Experts of a small language model: 25.6M parameters.
Below are experts of layer 2 (counted from 0) of a mixture-of-experts language model. Rows are named router (the router's row for the expert) and show model dimensions 0-191. Each number is 50 + 15 x the weight over its row's rms, rounded and kept within 0 to 99.
After each expert's rows: a language model's description of what the expert responds to; "mostly gets" lists some tokens that are sent to it at least half of the time. This comes from a sample of Wikipedia text that the model never trained on.

# expert 14
router:68 72 48 50 62 50 44 45 31 51 64 56 65 64 70 58 51 63 39 48 40 50 24 21 36 58 32 56 58 61 44 54 57 34 59 46 47 55 23 34 60 35 73 60 37 62 60 42 42 28 49 49 39 31 56 38 53 64 42 36 34 44 62 46 22 45 32 55 56 86 33 55 86 37 67 22 70 42 41 24 57 27 72 30 32 67 50 41 45 80 88 67 65 62 27 48 39 60 46 68 55 58 55 55 67 57 44 57 72 53 50 45 40 59 67 48 30 69 52 62 58 35 48 46 13 57 70 23 73 60 62 36 71 31 59 51 61 54 58 41 54 45 50 50 52 29 48 43 56 68 40 87 29 61 59 40 26 33 35 62 60 41 60 37 45 43 27 55 54 48 63 61 50 36 43 28 95 70 34 45 41 48 53 32 62 53 68 47 63 08 59 27
Description: Short vowel endings of names and words, such as a, an, ate, ity, ary, in Whatever, associates, Monahan, Paniyaa.
mostly gets: "\"", " York", "ana", "ity", "%", " America"

# expert 2
router:82 64 45 47 66 65 54 54 35 46 58 32 63 73 67 62 51 35 32 35 39 46 27 38 39 79 24 43 66 49 57 68 64 51 72 65 63 51 31 38 71 26 77 55 43 76 50 51 47 33 71 74 24 49 45 46 62 63 44 60 40 34 55 23 63 43 46 52 52 89 32 45 79 58 74 28 51 50 41 27 50 49 65 16 49 52 58 43 62 71 61 53 52 50 49 50 49 75 48 55 60 37 40 51 60 63 36 73 65 61 57 51 35 64 52 36 28 57 33 59 68 46 61 39 36 60 70 40 68 57 64 39 71 28 66 73 41 54 73 59 68 16 71 60 56 29 39 23 39 61 31 77 46 62 56 35 28 33 31 62 56 45 60 28 39 38 33 59 44 52 71 62 51 30 30 41 56 61 30 49 48 70 45 36 70 48 59 35 62 28 71 25
Description: Prepositions like of, in, for, by, on, with, often after a participle or noun and before the or a.
mostly gets: " in", " by", " for", " on", " with", " at"

# expert 8
router:74 61 34 30 69 58 51 64 35 46 43 30 66 72 77 66 49 51 32 46 53 33 42 14 36 54 39 41 53 69 40 67 59 51 87 59 52 47 35 39 69 38 78 61 44 68 58 43 32 39 58 61 35 56 59 40 44 61 48 45 37 29 64 43 36 29 37 48 49 78 32 60 79 48 72 36 55 62 39 33 62 31 55 33 41 74 59 31 74 51 84 61 57 58 30 28 55 49 35 69 57 34 49 42 62 67 35 80 71 54 57 55 39 65 52 51 38 67 32 64 66 42 65 42 13 73 64 28 73 57 68 28 65 26 59 52 44 63 78 50 60 18 60 56 60 47 34 37 59 56 25 55 43 66 65 51 29 34 40 64 56 35 56 28 40 36 25 52 40 56 60 57 45 35 38 35 63 56 29 41 53 70 37 41 62 39 77 34 69 41 55 34
Description: Pipe separators in wiki tables and dashes opening list lines, mostly right after a line break or between cells, as in election results.
mostly gets: "|", " \"", " |", "=", " '", "|---|---|---|"

# expert 3
router:70 72 51 25 61 56 43 33 28 36 58 39 53 83 76 64 42 59 36 49 48 32 40 45 51 58 28 36 64 49 38 64 58 32 71 73 66 44 23 27 62 46 58 69 37 55 57 68 61 40 77 57 28 47 67 48 55 41 40 44 45 33 61 30 44 28 64 64 37 69 29 53 77 65 65 36 54 68 44 41 60 45 64 26 52 65 68 41 52 61 62 69 75 49 36 56 44 65 43 56 56 53 77 55 63 68 32 79 52 73 56 57 46 82 44 47 48 69 49 72 69 57 56 56 25 60 63 38 44 35 78 24 50 15 69 64 12 42 68 51 46 30 59 64 50 42 34 41 54 54 28 79 48 55 58 52 31 38 35 63 31 46 37 38 54 31 23 43 31 51 68 59 36 47 43 24 62 52 46 45 38 49 45 41 67 58 75 41 77 19 45 33
Description: Word-opening pieces, often capital or lowercase f, F, st, ch, M, V, inside split words such as ceasefire, rimfire, Scholarly, Flattery.
mostly gets: " f", "F", " fl", " st", " cont", " F"

# expert 5
router:72 52 44 43 71 47 38 55 29 39 57 33 52 80 75 60 59 37 56 23 44 41 25 44 49 57 31 46 57 53 42 55 55 19 79 58 52 51 25 38 70 32 66 78 42 57 54 43 51 29 51 60 44 39 52 61 48 59 43 63 20 30 47 30 36 26 24 51 44 70 36 54 83 56 65 21 66 49 24 44 51 16 72 38 43 59 58 49 43 56 70 54 48 62 33 29 64 63 41 52 58 53 63 41 67 75 46 61 50 74 32 47 31 62 54 46 27 77 29 69 72 32 37 47 36 61 71 43 67 53 61 32 47 39 69 55 47 65 54 39 61 36 43 72 63 24 53 40 45 57 47 77 54 67 65 28 24 31 33 67 74 47 63 36 45 48 31 53 33 49 55 60 40 48 28 31 70 72 46 43 50 62 38 42 59 24 86 29 70 39 58 44
Description: The articles a, the, The, A opening noun phrases or sentences, plus inner and ending pieces of split words, notably eldest, Digit, Globus.
mostly gets: " a", "est", "The", " another", " Cl", " Gen"

# expert 12
router:79 59 47 40 68 59 42 44 20 36 58 31 71 72 50 65 45 41 47 30 27 29 26 45 47 73 25 48 55 53 39 64 59 56 71 62 73 55 25 45 62 30 70 49 49 70 67 43 50 41 64 57 33 38 70 48 55 59 29 51 32 32 58 44 54 35 42 48 48 58 23 46 87 65 66 39 58 59 30 40 74 39 62 25 38 61 59 16 53 58 70 55 55 57 22 43 53 62 43 57 53 41 55 45 61 70 36 71 54 60 61 54 22 64 51 28 30 65 55 66 76 35 62 44 36 75 73 44 62 48 76 40 64 34 58 73 41 43 61 51 59 17 48 58 62 47 56 33 57 61 44 76 39 65 50 32 17 49 34 55 55 41 56 33 51 21 20 63 48 25 64 67 41 23 24 26 54 57 24 53 41 61 37 46 62 43 62 35 71 47 62 48
Description: Commas, periods and closing brackets ending names or clauses, frequent in species taxonomy entries, such as Pierce, 1914 or nigra, commonly.
mostly gets: ",", "),", "\",", ".,", "ected", " ,"

# expert 0
router:71 72 48 48 47 56 36 42 17 50 50 48 60 84 66 61 50 30 35 49 43 46 34 29 49 67 14 65 34 63 47 62 58 38 58 59 57 52 25 32 79 14 57 52 47 62 62 52 56 18 67 78 31 44 64 38 53 48 54 69 43 38 56 32 60 19 36 51 59 78 38 51 85 60 56 19 66 55 45 55 64 31 61 40 48 64 62 39 59 63 57 54 51 68 31 41 58 66 21 64 46 44 58 46 72 58 43 64 66 54 50 33 48 73 43 41 30 64 19 52 64 45 67 49 31 56 61 35 42 44 52 44 52 22 72 64 28 59 68 46 49 29 58 57 62 33 42 41 65 50 37 79 40 52 61 46 29 54 32 84 50 38 61 32 57 32 38 60 41 30 50 74 42 49 30 38 46 57 15 50 52 60 54 21 78 49 62 44 68 32 47 29
Description: Single-letter or short pieces ending a name or word, often after g, k, w, such as Gunsmoke's m, Hwy's y, deck's k.
mostly gets: " t", "iy", " Street", " no", " y", "ville"

# expert 15
router:72 62 64 43 51 47 39 49 14 38 57 18 52 88 66 61 51 49 36 41 38 53 43 38 29 62 27 60 62 51 31 60 59 43 70 63 83 62 32 41 69 47 72 60 39 65 50 38 47 29 56 48 34 45 71 45 49 54 46 55 39 40 72 28 38 37 45 47 44 67 28 50 65 40 74 23 56 38 30 39 45 31 71 37 31 70 75 39 39 53 68 57 48 48 33 49 49 66 47 59 51 37 57 41 65 83 46 46 51 60 61 46 31 63 64 52 48 58 45 54 72 40 61 58 19 61 66 38 57 52 63 32 55 29 71 50 50 50 81 37 47 17 49 50 56 42 60 56 56 68 19 64 34 68 72 15 32 35 40 68 63 33 53 37 66 28 16 49 32 44 70 69 37 37 25 43 61 44 28 41 37 64 45 41 68 42 65 20 55 45 71 31
Description: Relative and linking words that, which, who, where, when, also, possessives his, her, its, plus apostrophes and table labels like Location, Date.
mostly gets: " that", " which", "″", " where", " career", " who"

# expert 1
router:72 64 50 24 74 58 50 54 13 43 55 31 66 82 74 69 55 37 41 40 41 35 33 34 33 74 31 42 61 62 35 56 54 39 80 56 60 46 34 44 62 29 81 60 32 66 57 49 50 26 53 61 19 42 48 47 59 51 50 45 31 18 73 35 41 40 50 53 38 84 21 50 88 50 60 31 59 50 44 31 74 43 68 34 47 51 55 34 54 65 65 56 56 66 37 37 39 59 31 71 59 44 60 42 60 58 36 65 62 72 58 52 35 64 42 44 42 75 35 62 60 36 71 45 24 74 60 46 64 55 67 33 49 23 65 50 29 60 63 57 49 39 49 69 46 42 42 42 52 67 22 65 45 56 59 39 34 35 36 64 47 41 55 32 51 19 36 51 48 51 58 54 33 34 39 27 80 59 29 47 55 60 53 45 64 38 77 34 64 23 70 37
Description: Line breaks and sentence-final periods, especially before section headings, plus the heading marks themselves, such as ==, ===, ". and ).
mostly gets: "\n", "==", "===", "====", " ===", "\"."

# expert 11
router:65 53 36 41 61 62 50 53 27 46 63 35 63 78 58 71 51 32 34 45 44 47 22 40 53 62 26 50 56 58 33 72 45 51 65 53 56 63 16 41 67 33 67 55 42 61 72 28 48 22 70 35 29 47 53 46 63 54 50 47 26 46 50 35 43 29 36 49 36 78 38 53 75 62 62 22 56 68 38 40 78 43 52 33 35 51 72 16 69 70 74 60 49 55 31 41 44 59 32 53 42 43 37 36 53 85 31 73 60 65 66 39 29 55 49 36 32 60 33 53 92 30 70 47 38 69 48 34 56 53 75 43 54 35 67 60 40 35 70 61 53 19 39 65 48 29 32 34 50 62 27 53 36 50 61 24 28 42 33 64 58 39 58 42 42 31 23 50 56 51 70 69 48 30 36 30 62 52 38 39 53 80 40 47 52 39 66 51 58 37 60 46
Description: Connective words and, or, but, as, so, & and colons or open brackets that join clauses or introduce quotes, like "saying that:".
mostly gets: ":", " and", " or", " but", " as", " &"

# expert 7
router:47 61 52 27 69 66 46 69 34 57 60 48 54 66 75 46 49 41 45 23 48 43 32 46 45 54 15 44 50 59 46 78 54 47 45 60 56 59 31 19 73 39 70 61 42 78 53 43 51 29 73 63 29 39 62 50 53 47 30 46 24 23 67 15 44 28 51 47 38 74 42 57 75 57 62 42 43 58 46 40 78 39 44 45 34 55 56 49 43 70 62 45 57 56 30 39 56 54 41 68 54 42 64 49 75 50 30 71 38 56 45 53 28 48 31 35 39 72 43 88 73 41 55 24 24 65 71 32 60 44 56 33 52 26 85 47 42 44 63 51 50 16 45 67 62 44 33 19 45 73 29 68 36 56 75 31 26 31 35 69 35 37 60 36 43 44 31 56 56 58 57 59 35 45 44 35 61 66 45 58 47 65 48 34 67 55 73 48 70 28 65 38
Description: Pieces inside split names and words, such as Whitehall, Memorandum, Standard, plus hyphens and dashes in scores and tables, often in music articles.
mostly gets: " music", " post", " acc", " Post", " songs", " Nick"

# expert 4
router:55 69 42 38 63 55 48 51 34 38 53 22 70 84 52 74 54 42 54 31 39 40 23 30 38 67 38 55 45 65 50 65 55 32 48 62 70 64 36 37 66 29 73 36 34 69 71 41 54 42 58 56 27 37 68 50 41 62 30 58 25 26 81 52 54 34 47 52 35 75 34 37 72 52 55 31 78 50 47 45 56 42 66 27 26 57 69 26 53 57 68 46 44 62 47 30 40 63 44 64 47 45 49 40 90 55 45 56 71 75 49 60 38 47 50 42 48 71 42 81 68 56 84 31 38 59 74 41 46 40 61 37 64 25 48 66 36 46 61 52 61 29 53 54 59 27 57 42 50 61 37 51 44 50 48 27 39 54 39 54 57 37 53 26 36 35 22 68 57 56 73 63 42 53 30 33 74 57 46 45 34 77 49 22 75 42 83 40 60 26 51 31
Description: Inner letter pieces of Slavic, Lithuanian, Spanish and other foreign names, such as Vilnius' n, Navrátilová's r, Sunil's il.
mostly gets: "av", "ñ", " stat", "erm", " Luc", "ón"

# expert 6
router:46 74 37 35 79 59 38 43 22 50 47 39 62 77 72 63 37 51 31 57 45 32 28 23 48 66 30 35 62 74 47 55 45 40 67 51 62 54 32 38 53 37 75 70 30 58 51 43 39 33 64 66 33 52 51 60 53 65 37 49 29 39 59 37 44 30 37 47 39 74 34 44 90 61 64 49 76 55 34 23 60 38 73 42 23 70 61 40 56 58 83 69 61 54 42 47 31 71 33 72 60 53 51 56 53 53 52 61 56 69 38 44 25 47 48 36 31 74 41 71 58 31 55 47 24 54 70 38 53 40 68 43 58 37 63 51 44 55 62 39 49 27 56 62 37 38 44 43 77 70 18 82 40 56 53 43 28 53 35 60 55 30 68 48 52 34 14 64 40 48 69 80 43 25 32 36 52 64 47 43 49 55 40 55 57 48 76 46 60 28 59 28
Description: Second pieces of words after prefixes or hyphens, plus year digits and plural s, such as des-er-ted, dis-en-chantment, re-est-ablish.
mostly gets: "er", " major", "s", " California", " real", "Al"

# expert 13
router:75 71 32 50 63 51 37 55 21 28 51 39 62 70 66 75 53 41 42 47 55 55 28 28 41 70 34 58 51 48 64 62 53 34 74 45 56 48 33 37 79 35 78 47 44 77 71 44 43 41 75 56 05 33 57 55 63 62 29 54 44 33 61 37 43 27 27 35 36 82 40 43 69 56 60 40 50 52 51 32 55 33 50 12 40 56 60 30 53 48 64 63 44 54 49 48 37 75 45 64 55 31 42 43 64 59 42 80 64 58 54 50 41 56 56 58 37 62 45 54 78 48 61 44 24 81 58 43 63 50 66 32 55 26 75 60 53 58 70 58 48 16 66 59 65 38 49 37 56 60 20 62 36 50 81 36 38 42 24 70 59 44 69 45 45 42 40 58 36 37 75 66 50 38 34 34 69 57 35 51 49 55 47 31 79 49 72 36 68 37 65 38
Description: Single digits continuing numbers in years, dates and table cells, such as 2023 and 0:00, plus "to" in "born to" or "cricketer to".
mostly gets: " to", "ZE", "3", "athan", "OR"

# expert 10
router:52 61 54 50 62 79 53 52 39 32 62 37 53 91 63 50 45 53 36 43 49 43 45 51 37 69 25 55 60 64 44 53 60 37 72 84 75 46 22 16 59 37 77 53 41 66 64 47 44 26 73 50 40 23 72 55 72 50 41 46 27 35 51 39 47 45 55 66 46 62 43 56 74 55 59 26 48 51 27 58 72 23 58 41 34 52 72 33 52 72 60 60 50 75 35 55 43 51 33 61 45 43 59 47 60 61 51 64 51 62 47 46 34 67 40 47 46 69 42 74 85 51 49 58 21 74 64 18 62 53 82 32 46 15 55 64 38 48 71 39 62 39 57 61 43 38 62 32 40 70 38 65 38 61 48 44 38 47 23 63 60 38 54 40 50 38 44 52 51 49 70 71 32 48 40 21 49 57 27 47 42 72 54 43 55 60 93 32 65 28 52 26
Description: Auxiliaries and predicate words such as was, is, been, not, and past-tense endings like enact-ed, arg-ued.
mostly gets: " been", " it", " was", " him", " are", " being"